config.toml
num_hidden_layers = 14
experts_per_token = 4
d_expert = 64
normalize_top_k = true
balance_loss = 0.00232
optimizer = "soap_variant"
learning_rate = 0.00597
beta2 = 0.99
Below are experts of layer 5 (counted from 0) of a mixture-of-experts language model. Rows are named down (a neuron's output weights, with its number) and show model dimensions 64-127. Each number is 50 + 15 x the weight over its row's rms, rounded and kept within 0 to 99.
Before each expert's rows: a language model's description of what the expert responds to. This comes from a sample of Wikipedia text that the model never trained on.

# expert 2
It responds to: Digit pieces that continue a number, such as year endings after 19, decimals in coordinates, and table figures like 78,796.
down0:55 39 53 58 24 85 62 50 55 59 65 72 51 46 94 46 64 47 35 70 26 48 40 44 41 38 61 52 51 37 68 24 66 49 56 66 46 91 35 52 48 40 25 58 40 50 47 61 60 64 48 35 60 39 50 60 44 31 54 39 61 43 52 49
down1:42 62 55 55 42 66 69 37 20 40 54 33 49 66 44 72 56 16 69 17 52 89 63 43 40 21 59 54 47 62 46 53 47 32 85 59 51 43 39 38 37 71 49 54 43 76 70 60 55 55 37 38 75 73 53 59 55 57 52 59 34 59 21 53
down2:30 38 58 55 56 60 99 41 37 49 24 29 44 62 70 63 35 44 80 42 59 38 60 51 55 81 41 38 53 52 53 56 28 24 46 61 51 70 52 72 56 44 76 55 47 53 39 54 53 28 41 33 58 37 64 69 54 52 41 43 72 45 58 41
down3:60 45 64 52 55 39 56 61 19 40 27 37 43 26 43 35 42 57 36 73 66 65 74 58 39 08 39 57 19 59 47 41 44 51 73 51 40 43 43 52 57 56 52 30 49 33 44 62 71 08 37 33 57 69 57 45 92 64 46 82 50 30 36 39

# expert 55
It responds to: Hyphen bullets, dashes, pipes and opening quotes at the start of list lines, such as - Blu-ray, - Subpoena, - Time zone.
down0:50 82 43 40 55 32 87 35 45 37 50 39 65 57 35 49 21 49 41 53 58 93 45 20 39 39 43 41 56 24 53 51 39 47 38 46 55 33 61 62 48 27 23 36 23 33 76 28 52 73 34 32 41 68 42 50 49 34 69 44 39 30 48 51
down1:35 53 71 38 38 34 54 53 63 40 71 40 72 37 39 63 38 39 54 55 68 50 49 30 99 30 33 51 31 40 35 67 62 32 71 82 49 37 64 27 19 57 35 57 24 51 47 54 38 60 54 32 39 65 48 53 31 23 34 68 51 78 41 49
down2:14 61 59 31 32 62 58 47 38 75 60 42 80 54 21 40 24 57 32 47 49 46 48 47 42 61 35 16 46 38 49 65 56 45 73 49 51 49 54 49 45 60 53 29 72 06 31 36 67 38 06 64 82 27 51 52 47 66 60 42 34 67 68 19
down3:66 58 48 66 47 52 35 21 46 61 59 57 36 60 48 48 51 47 46 42 54 69 62 41 52 65 59 16 43 99 48 64 78 60 84 08 58 59 41 15 61 56 34 35 66 57 35 58 72 14 46 57 56 49 51 55 48 21 50 67 52 61 52 44

# expert 14
It responds to: Single letters and accented characters inside names or words, especially l, v, é, è, e.g. Jodl, Pennsylvania, Adèle.
down0:60 64 56 61 40 65 50 47 43 50 35 52 62 73 49 54 56 30 63 16 52 85 56 39 45 57 55 42 27 95 53 72 53 63 48 52 76 66 50 58 54 59 47 64 61 48 63 81 59 32 58 33 66 48 33 64 57 43 40 41 48 38 49 66
down1:56 31 16 74 55 37 39 25 53 73 46 37 77 52 25 70 31 59 39 39 60 62 28 68 49 23 37 41 51 46 61 47 49 45 78 39 41 76 56 69 51 46 71 63 45 52 46 46 46 90 29 47 51 69 41 43 56 45 43 78 21 63 35 44
down2:48 66 34 60 62 59 37 61 43 52 59 69 50 71 82 20 62 12 49 43 49 59 52 42 72 59 32 34 47 56 29 23 27 46 45 80 46 57 23 42 57 42 52 42 24 59 50 64 48 38 64 58 89 62 72 53 72 32 51 41 49 53 46 37
down3:62 41 63 53 49 33 60 74 30 45 57 58 35 87 61 60 44 33 52 57 40 55 24 46 53 41 47 55 48 45 64 72 26 41 42 60 24 53 52 51 44 36 65 41 58 32 37 60 57 40 26 52 52 37 62 62 35 44 42 25 66 84 68 53

# expert 53
It responds to: Articles the, a, an and possessives its, their, his, usually right after a preposition such as of, in, with, for.
down0:58 77 52 51 45 44 60 61 56 55 55 54 48 87 72 44 58 45 44 59 43 33 42 79 15 62 48 52 71 80 72 45 48 57 43 61 44 77 83 59 73 36 64 65 25 58 42 63 60 23 42 46 03 70 49 17 49 67 54 65 62 35 40 47
down1:43 47 31 58 46 48 28 51 64 58 63 30 57 36 59 61 41 29 63 45 46 34 41 71 57 26 59 43 64 63 20 21 41 63 37 38 44 35 38 70 37 30 39 35 42 52 01 61 37 47 50 97 50 65 28 54 49 51 41 34 52 49 46 58
down2:47 21 49 63 33 53 57 43 51 37 15 69 39 32 53 43 30 47 52 46 37 31 52 79 34 69 45 46 09 54 67 56 51 63 47 61 42 57 43 75 36 51 49 54 55 54 51 25 64 43 70 60 60 65 54 23 51 50 47 63 52 55 29 43
down3:35 36 41 31 38 44 45 55 20 22 50 55 64 52 23 41 46 30 63 40 64 60 55 57 42 91 46 51 43 74 62 73 24 51 84 62 64 43 52 42 49 50 31 44 57 77 69 51 53 52 65 24 53 47 39 46 50 56 32 44 32 43 36 40

# expert 25
It responds to: Closing = and == of section headings, plus sentence-final periods, commas, closing parentheses and line breaks in running text and lists.
down0:65 50 38 28 57 45 47 68 13 78 62 27 35 58 56 69 72 50 32 53 36 66 45 33 48 58 17 62 24 81 33 73 68 43 43 45 65 59 46 61 58 61 50 07 48 45 54 10 70 45 53 64 80 41 39 44 45 63 37 56 39 41 67 29
down1:64 29 76 54 63 45 58 00 50 57 44 42 51 27 47 35 62 49 51 26 65 49 53 34 50 39 52 66 42 48 43 32 35 47 48 37 52 69 45 24 31 64 61 49 44 43 51 34 33 26 57 34 55 61 57 40 57 41 43 45 38 26 24 62
down2:55 15 53 29 45 59 32 34 51 36 40 23 30 53 54 63 64 64 46 35 49 72 78 37 58 55 52 65 41 59 42 87 50 35 85 43 46 71 53 23 54 82 63 79 60 50 56 49 65 41 44 37 50 51 80 48 55 57 45 50 50 86 60 68
down3:16 50 44 63 31 30 49 75 69 72 62 50 85 40 49 36 52 45 55 66 28 51 43 57 47 66 83 45 69 49 39 46 41 57 38 38 51 64 42 49 57 53 29 54 59 53 36 63 18 46 23 33 48 51 68 65 64 62 33 41 39 79 47 25

# expert 36
It responds to: Inner suffix pieces, chiefly ic in metabolic, academic, significant, plus z, it, and accented letters like í, č, ñ.
down0:48 62 51 31 63 48 30 36 45 51 43 43 52 84 77 66 53 29 54 68 36 58 56 30 36 67 27 07 46 56 40 72 57 69 47 43 56 57 41 50 52 55 45 68 57 30 44 51 46 29 51 43 67 71 60 50 53 56 78 64 69 36 49 66
down1:42 45 38 46 47 59 80 79 62 60 20 45 55 42 36 74 54 54 45 20 43 61 41 67 38 68 47 26 41 38 20 51 75 73 70 62 35 65 59 60 54 53 46 74 42 53 34 60 59 76 37 32 58 28 62 30 68 36 30 63 55 49 72 58
down2:59 63 49 54 43 52 48 36 51 40 38 63 26 39 38 57 29 35 32 47 57 66 33 58 57 48 63 25 51 58 41 44 61 58 41 63 30 63 60 23 49 08 36 51 49 44 35 54 74 31 44 20 23 25 54 58 66 58 44 89 50 59 43 67
down3:57 39 43 27 53 47 40 67 30 52 37 52 35 84 48 76 68 82 32 68 53 31 34 71 40 59 39 42 38 72 59 47 71 59 36 73 49 45 69 45 67 26 58 58 30 78 48 54 55 05 63 32 42 57 49 50 62 34 51 42 51 44 38 72

# expert 57
It responds to: Short inner syllables of names and words after a capital first letter, such as P-ill-ai, V-ill-age, Mo-tor-sport, Pa-k-istan.
down0:28 87 54 39 39 58 43 77 59 50 51 41 38 61 38 44 39 59 29 57 22 72 60 63 21 43 39 37 69 57 51 62 30 38 48 35 47 49 45 45 31 18 52 67 41 49 10 25 19 10 57 40 29 46 69 38 69 76 62 31 54 65 22 43
down1:48 37 64 63 86 71 58 34 53 44 52 34 38 16 29 45 25 37 52 40 40 39 69 39 40 46 63 49 34 57 41 34 36 45 63 45 47 50 52 46 57 49 80 66 34 54 34 65 62 39 85 71 49 49 41 41 52 68 53 67 45 60 39 70
down2:40 37 54 67 54 47 29 14 43 26 41 63 24 35 38 52 53 50 07 27 65 68 42 62 47 40 39 27 51 37 40 54 63 17 59 40 57 40 56 54 45 55 20 52 55 27 61 20 51 81 56 54 65 82 67 44 45 35 66 44 44 55 63 36
down3:56 63 53 50 57 45 45 24 28 47 43 60 88 56 41 42 45 52 61 27 45 34 40 38 83 67 42 48 38 59 72 27 67 58 64 49 70 41 83 46 57 65 40 47 35 24 44 52 34 57 47 74 71 83 60 53 50 32 56 52 73 51 31 42

# expert 34
It responds to: First piece of a lowercase word split into fragments, often a verb after a pronoun, such as di(ed), sp(ent), pro, con, ex.
down0:59 22 59 39 47 38 50 29 56 50 30 36 54 63 36 50 53 73 50 71 61 46 47 41 46 75 69 55 84 88 46 34 48 57 12 43 86 76 43 47 55 49 34 40 28 65 33 57 60 61 75 35 24 39 27 66 49 41 61 29 25 18 24 49
down1:34 72 44 50 41 67 54 36 34 36 64 45 48 56 63 41 75 65 74 54 30 46 19 27 29 48 65 63 44 26 51 51 34 64 46 32 48 64 37 25 51 54 39 59 44 62 52 56 57 46 64 44 33 53 47 53 36 78 50 57 46 31 49 71
down2:49 57 30 66 66 53 38 23 63 41 55 68 54 58 55 36 64 49 43 36 63 24 47 40 63 56 33 50 38 57 59 74 80 24 54 47 62 40 57 33 25 29 42 59 40 27 49 49 32 41 53 33 33 46 34 47 49 66 61 58 47 33 83 72
down3:54 49 40 30 32 44 59 51 46 23 56 47 53 67 34 40 33 09 43 46 56 62 61 40 37 35 40 51 49 35 60 74 59 31 76 56 82 39 73 68 69 34 38 78 50 24 51 64 50 78 55 55 57 62 73 78 68 55 18 45 38 61 67 52

# expert 16
It responds to: Commas, table pipes, opening parentheses and the spaces between items in lists, tables, cast lists and results, such as Colorado |, Rukungiri, Kabale.
down0:39 38 58 66 50 32 36 78 54 29 43 50 65 29 68 61 32 53 57 78 61 47 30 47 48 28 36 63 10 51 35 56 33 20 46 48 50 35 49 33 51 31 49 84 64 35 54 23 43 84 50 58 24 54 49 68 53 43 52 48 68 70 50 51
down1:61 43 43 52 61 38 47 55 74 38 84 81 68 66 46 58 47 59 44 53 48 76 47 46 53 78 65 46 34 25 44 64 84 57 43 75 53 31 54 52 62 36 26 66 35 38 49 60 45 53 25 58 67 58 27 73 65 50 35 60 58 39 58 40
down2:40 56 39 39 60 43 45 20 62 39 54 24 42 41 17 41 48 49 77 79 62 51 49 73 45 65 62 37 49 63 48 58 38 49 30 58 47 40 48 48 32 67 56 53 14 63 51 32 46 60 41 54 36 25 59 67 56 37 48 41 70 35 47 27
down3:60 37 50 59 66 73 44 56 56 47 56 67 38 14 53 60 84 56 33 36 78 62 45 54 53 44 70 57 65 42 58 78 53 48 43 68 57 76 45 28 36 53 66 51 49 39 53 26 60 52 40 36 56 51 48 62 42 81 25 51 40 55 64 45

# expert 30
It responds to: The piece od inside words like Voodoo, gastropod, good, odyssey, plus G/Go in God and spaces, dashes and signs in score tables.
down0:33 37 67 50 67 42 53 63 42 52 50 13 59 36 46 43 79 60 58 46 75 66 36 65 50 33 52 32 36 21 59 51 64 34 15 75 64 50 45 63 48 28 35 71 54 42 65 71 36 37 52 47 42 84 33 50 60 61 36 43 51 77 42 59
down1:53 70 43 40 62 57 58 62 38 70 42 78 59 59 44 71 34 32 56 31 33 49 48 71 49 58 42 65 79 55 66 57 52 61 50 68 56 51 20 69 42 56 41 16 58 52 54 66 62 55 44 45 76 66 46 34 45 36 45 63 52 57 47 48
down2:58 71 55 66 58 53 59 59 65 47 61 18 33 34 30 27 02 56 46 61 66 47 58 16 71 84 56 69 28 23 50 40 60 46 62 45 63 29 63 46 52 40 43 43 45 52 34 32 40 47 52 55 67 44 50 61 41 66 50 41 46 66 40 36
down3:40 49 83 61 53 51 57 66 67 47 52 55 63 46 53 61 60 74 32 47 25 34 44 54 56 49 98 45 38 51 53 67 19 36 54 81 47 34 46 46 71 66 71 50 35 61 64 53 59 65 78 65 56 53 37 31 29 45 62 36 51 21 52 65

# expert 39
It responds to: The piece s as plural or possessive ending ('s, edition-s) or inside words like Ma-s-sachusetts, Di-s-patch.
down0:54 41 74 52 46 54 43 28 54 51 46 34 08 43 40 29 74 60 72 39 36 59 30 51 66 57 63 59 28 49 50 42 75 30 55 41 44 71 43 47 67 30 53 28 47 32 29 46 59 29 54 43 46 75 33 63 67 63 24 51 49 34 47 47
down1:52 62 25 49 46 18 51 64 30 47 44 36 52 27 51 65 54 42 33 83 54 41 57 67 55 05 47 56 32 46 35 36 51 50 73 68 52 42 66 40 41 48 56 73 25 26 66 17 55 57 46 28 56 53 68 36 51 55 41 18 54 63 51 72
down2:51 25 55 62 46 54 66 52 38 73 76 48 62 69 30 65 51 40 46 28 62 42 36 49 44 51 49 60 46 63 57 50 66 31 77 58 38 60 65 48 53 34 35 44 61 46 33 66 59 38 33 52 64 55 37 66 61 43 54 75 37 69 20 16
down3:52 61 58 33 34 35 70 56 67 73 24 46 74 56 77 54 52 51 62 51 46 56 53 49 60 43 50 66 63 59 62 52 34 53 32 53 34 35 46 54 44 54 49 68 61 34 76 47 49 66 76 56 59 29 53 47 43 76 71 59 20 51 82 56

# expert 12
It responds to: Prepositions and verb particles after a noun or verb, such as in, for, up, until, during, plus word starts like re, su.
down0:41 50 29 58 39 48 16 57 55 44 50 31 39 46 56 53 42 76 48 32 60 49 51 59 44 40 49 90 55 54 72 46 42 67 72 60 18 63 22 33 54 57 49 67 37 34 50 45 29 54 55 66 62 73 26 72 19 44 41 52 48 43 44 77
down1:57 28 62 63 52 42 45 48 61 58 53 78 55 55 24 54 58 48 43 51 41 57 43 17 42 40 39 61 35 24 79 44 34 74 32 38 60 60 64 41 34 64 57 60 37 70 64 51 68 60 59 31 47 50 73 53 34 47 37 62 50 30 83 41
down2:57 21 47 66 63 50 46 59 34 64 57 37 62 41 55 54 36 40 26 39 69 40 43 49 41 23 47 23 41 37 58 50 43 48 67 57 83 24 77 40 24 63 92 38 70 40 43 54 32 31 46 50 70 34 53 15 45 30 56 76 55 30 51 49
down3:85 64 73 48 67 75 50 57 21 48 17 62 55 60 52 27 51 42 57 54 37 35 75 67 84 55 68 62 48 32 38 73 34 62 49 57 54 58 25 62 49 20 23 63 83 69 61 69 39 78 50 62 61 60 57 43 70 54 52 38 55 27 72 39

# expert 33
It responds to: Line breaks ending sentences before headings, paragraphs and table rows, plus heading marks and infobox labels like Born, Location.
down0:57 36 32 39 60 66 26 65 62 52 42 38 44 65 37 65 58 19 48 85 43 63 68 99 70 49 52 18 75 47 37 28 67 53 45 43 72 55 40 68 63 53 75 68 48 34 36 53 36 17 40 53 54 55 36 45 64 49 28 52 74 67 55 40
down1:42 65 49 39 75 46 64 53 64 59 30 48 33 39 96 66 39 46 79 63 40 34 64 30 25 86 34 85 66 37 59 60 63 40 42 71 51 52 48 43 66 65 42 53 74 50 58 36 42 31 76 39 38 47 40 23 52 56 42 77 31 52 30 42
down2:16 19 60 74 50 50 72 40 50 59 47 46 41 52 53 54 84 56 58 57 59 40 57 39 61 46 63 59 67 46 36 55 49 54 18 52 42 50 49 36 39 47 48 40 36 21 45 63 82 47 50 51 63 85 69 45 60 38 42 43 31 80 90 75
down3:83 60 33 21 44 55 48 11 85 39 46 23 39 49 99 57 48 39 54 70 53 45 47 33 52 25 42 40 33 49 50 66 48 49 36 45 31 40 45 21 52 82 41 39 42 55 27 35 41 66 52 49 63 36 49 60 52 38 50 51 48 25 56 48

# expert 51
It responds to: Standalone spaces in indented lists, tables, code and formulas, or before a word after a comma, like 3x2 matrix.
down0:69 74 37 40 58 24 52 81 40 52 47 55 34 39 53 62 51 45 45 51 49 44 25 43 41 63 57 59 43 40 74 77 48 41 44 56 50 73 56 65 59 60 69 62 11 49 75 32 50 53 51 17 52 58 34 38 62 35 65 46 60 11 41 43
down1:51 36 41 66 37 19 49 43 74 55 24 59 72 53 10 42 52 62 38 21 34 51 46 35 54 73 58 50 55 47 45 56 40 61 53 65 32 54 74 36 38 46 58 77 51 25 57 49 66 53 24 45 46 59 35 44 45 29 56 32 42 52 42 46
down2:47 20 51 62 62 80 49 57 27 55 48 33 38 63 49 51 59 56 53 64 41 67 66 56 49 24 47 55 75 76 43 37 29 49 43 61 64 29 42 65 49 61 42 62 55 43 42 60 58 26 58 41 90 31 41 96 45 46 48 60 62 58 57 40
down3:50 48 51 60 70 36 68 64 46 70 63 51 33 53 32 70 67 29 39 78 74 61 42 22 32 45 68 63 72 43 34 59 55 38 62 60 44 42 71 57 56 40 35 78 39 43 48 69 29 52 67 71 41 38 36 61 62 46 49 61 34 45 23 43

# expert 47
It responds to: Inner vowel and ch pieces of names and words, especially u after Man as in manuscript, Manuel, Mönchengladbach, Indiana, Massachusetts.
down0:45 44 67 44 62 59 46 49 57 70 13 62 55 58 75 43 66 42 85 63 66 53 50 46 68 40 46 47 42 42 57 36 78 37 32 53 56 43 28 58 61 67 73 64 48 59 64 63 47 60 58 94 53 86 55 53 50 73 29 68 20 64 16 58
down1:57 45 23 63 40 32 40 34 51 38 21 53 96 39 36 73 36 50 60 24 46 50 70 47 53 75 65 48 71 69 46 38 62 30 71 36 44 41 58 57 35 59 74 42 61 43 51 65 54 44 18 52 78 47 58 65 71 42 58 50 38 66 49 48
down2:53 26 41 79 39 54 49 56 56 54 44 73 66 60 32 45 51 63 36 48 36 42 88 74 45 59 27 63 50 29 46 55 61 37 35 34 49 69 33 48 76 36 47 63 49 23 40 64 51 30 59 66 50 17 37 26 57 53 48 35 42 53 36 41
down3:45 64 51 75 39 80 55 46 86 44 41 49 57 33 37 30 50 49 41 37 65 54 48 54 56 58 49 48 58 71 62 68 41 48 26 50 56 22 70 69 63 26 16 46 24 27 47 31 63 39 32 57 07 63 54 51 63 59 57 34 42 38 53 12

# expert 13
It responds to: Number tokens, spaces, pipes and opening parentheses after a word in tables and lists, such as BWV 1136, PlayStation 5, (architect.
down0:39 30 51 50 44 46 70 68 57 78 51 51 87 53 44 37 75 20 56 33 52 53 58 63 78 48 27 33 44 66 48 51 68 75 37 41 57 30 60 83 53 49 36 63 44 20 55 55 43 47 66 39 64 87 45 38 55 66 24 36 53 90 66 24
down1:76 46 64 57 68 42 73 48 58 51 46 60 41 52 33 25 45 58 38 52 24 64 54 68 33 61 44 27 48 36 61 65 21 53 44 48 37 88 47 33 65 61 41 53 62 60 36 36 67 36 27 51 69 43 48 52 55 62 36 63 48 43 68 34
down2:34 33 60 42 63 36 45 77 35 64 70 75 47 68 23 44 54 31 46 38 56 56 57 67 47 67 40 68 65 24 63 50 55 31 56 48 81 52 66 79 69 54 66 29 71 36 72 59 44 52 66 43 53 43 49 44 38 39 54 62 70 43 20 49
down3:47 72 49 34 42 57 49 55 68 42 21 59 51 45 44 52 65 67 56 48 46 30 66 43 47 62 41 51 60 27 24 53 64 51 42 52 63 37 41 42 64 58 49 75 64 38 68 18 42 51 41 41 55 60 61 20 65 52 99 62 55 74 48 52

# expert 59
It responds to: Commas, hyphens, and, slashes, ampersands linking list items or compound names, as in 1000BASE-ZX, Al-Hamdan, Armadale and Bunbury.
down0:24 54 56 30 57 59 51 36 40 50 48 68 60 61 20 81 49 71 24 45 62 57 26 71 52 63 62 50 63 53 47 72 71 50 61 38 34 18 60 53 42 44 58 53 52 77 53 68 58 44 53 40 66 45 39 34 64 49 53 54 52 25 28 32
down1:30 44 27 56 68 52 53 52 51 48 86 21 50 13 52 34 47 34 55 34 28 52 39 40 27 62 46 59 63 30 61 54 67 31 66 89 36 50 70 67 44 41 44 47 49 70 53 38 23 30 78 39 47 77 45 66 63 56 49 49 69 25 50 50
down2:53 23 66 47 74 76 47 35 38 39 63 56 39 52 57 30 75 51 75 53 41 62 57 69 25 51 62 50 45 60 74 59 71 35 47 66 56 58 44 34 28 84 33 62 66 48 80 54 17 25 72 45 25 89 44 29 69 40 65 59 79 47 33 50
down3:43 32 64 36 61 85 53 72 44 62 60 71 60 42 27 57 84 53 73 70 40 66 41 38 40 35 37 44 60 83 52 48 64 40 48 55 49 51 58 43 58 62 52 43 62 42 81 56 43 65 55 51 55 59 47 11 48 54 27 42 54 40 45 58

# expert 42
It responds to: Sentence-ending periods before a new sentence, abbreviation dots after initials, and decimal points in heights or figures like 1.75.
down0:60 36 58 40 60 32 35 22 81 52 47 37 40 61 52 58 57 56 35 41 64 32 21 64 56 60 44 57 59 63 38 58 49 45 80 39 45 84 28 49 45 61 56 57 35 48 55 44 64 52 48 31 41 71 25 76 36 42 57 29 70 54 55 47
down1:42 68 50 38 61 49 48 55 43 30 57 73 29 43 44 48 34 54 44 61 62 41 74 58 56 42 18 42 63 72 80 31 34 48 21 10 65 54 56 37 91 53 56 43 49 27 44 42 61 68 51 68 23 41 52 67 48 47 45 51 63 49 37 37
down2:63 70 51 13 57 59 37 61 50 53 31 41 44 52 54 46 49 84 61 57 79 62 68 56 52 68 51 38 28 60 41 53 40 71 43 40 48 43 10 79 70 72 59 45 37 65 57 33 40 50 45 60 62 43 65 51 59 41 70 48 73 30 48 42
down3:46 28 61 75 56 67 66 40 61 47 56 72 47 51 64 43 54 38 62 62 65 44 34 74 56 41 32 34 48 61 37 58 44 32 64 55 36 63 33 46 08 59 77 32 70 67 37 47 60 37 27 52 40 63 43 48 56 49 58 53 60 51 42 56

# expert 20
It responds to: Bare space tokens after function words like to, the, by, been, where the next word is split off, e.g. To navigate.
down0:46 83 56 26 59 59 65 63 68 67 31 39 38 49 40 60 41 54 44 15 53 66 68 21 51 42 58 61 70 61 49 59 58 45 67 83 39 69 32 57 28 57 37 56 51 53 75 40 40 34 46 38 59 48 42 63 72 66 54 63 48 25 51 57
down1:41 49 54 20 63 11 61 61 54 49 38 76 30 53 63 55 65 46 67 64 81 40 45 42 52 72 44 35 43 12 58 60 61 78 53 67 22 43 50 43 45 50 71 64 52 37 69 58 69 42 48 24 77 57 66 83 43 56 53 61 48 39 66 49
down2:20 47 71 41 48 72 62 87 26 55 55 48 67 37 57 42 48 54 33 58 68 66 55 38 52 47 49 40 43 40 68 26 27 59 66 35 18 22 37 49 58 31 75 79 67 65 48 46 64 52 83 32 63 58 21 51 65 48 25 46 46 72 30 82
down3:24 55 48 46 47 35 37 49 35 16 42 32 47 56 49 35 39 69 47 23 47 21 60 42 54 46 46 57 26 44 67 71 46 87 45 47 53 30 47 48 44 50 99 60 47 41 68 80 33 64 60 68 70 59 54 70 36 58 33 80 61 31 36 27

# expert 63
It responds to: Adjectives and nouns right after the, his or a space, such as first, second, national, political, age, town.
down0:64 48 22 53 43 69 50 64 37 71 31 40 51 28 41 51 65 40 46 29 56 27 34 45 63 56 53 40 58 32 35 69 38 63 37 44 44 54 60 57 23 70 77 49 53 39 55 49 51 25 47 46 49 43 44 75 39 73 16 53 49 49 33 59
down1:67 58 48 55 53 44 53 65 55 30 38 33 60 59 72 32 52 42 56 49 67 48 52 53 46 51 41 43 60 57 38 78 39 40 34 35 71 36 49 42 53 70 33 55 61 33 58 35 43 41 25 15 43 73 40 36 52 63 35 49 65 67 57 39
down2:25 59 66 50 50 42 48 29 67 42 32 65 57 66 24 56 67 60 59 44 30 63 55 47 42 44 40 26 22 49 40 51 35 76 36 44 41 53 56 38 48 32 76 41 62 20 68 55 50 64 67 37 32 52 47 72 51 54 30 18 26 54 70 46
down3:63 66 60 59 33 30 52 69 41 34 59 59 62 88 54 55 58 76 62 55 48 40 41 55 47 34 36 61 39 22 59 58 62 67 72 55 51 41 57 36 67 72 48 61 44 35 48 16 56 41 46 61 29 50 58 52 49 41 56 67 52 40 44 61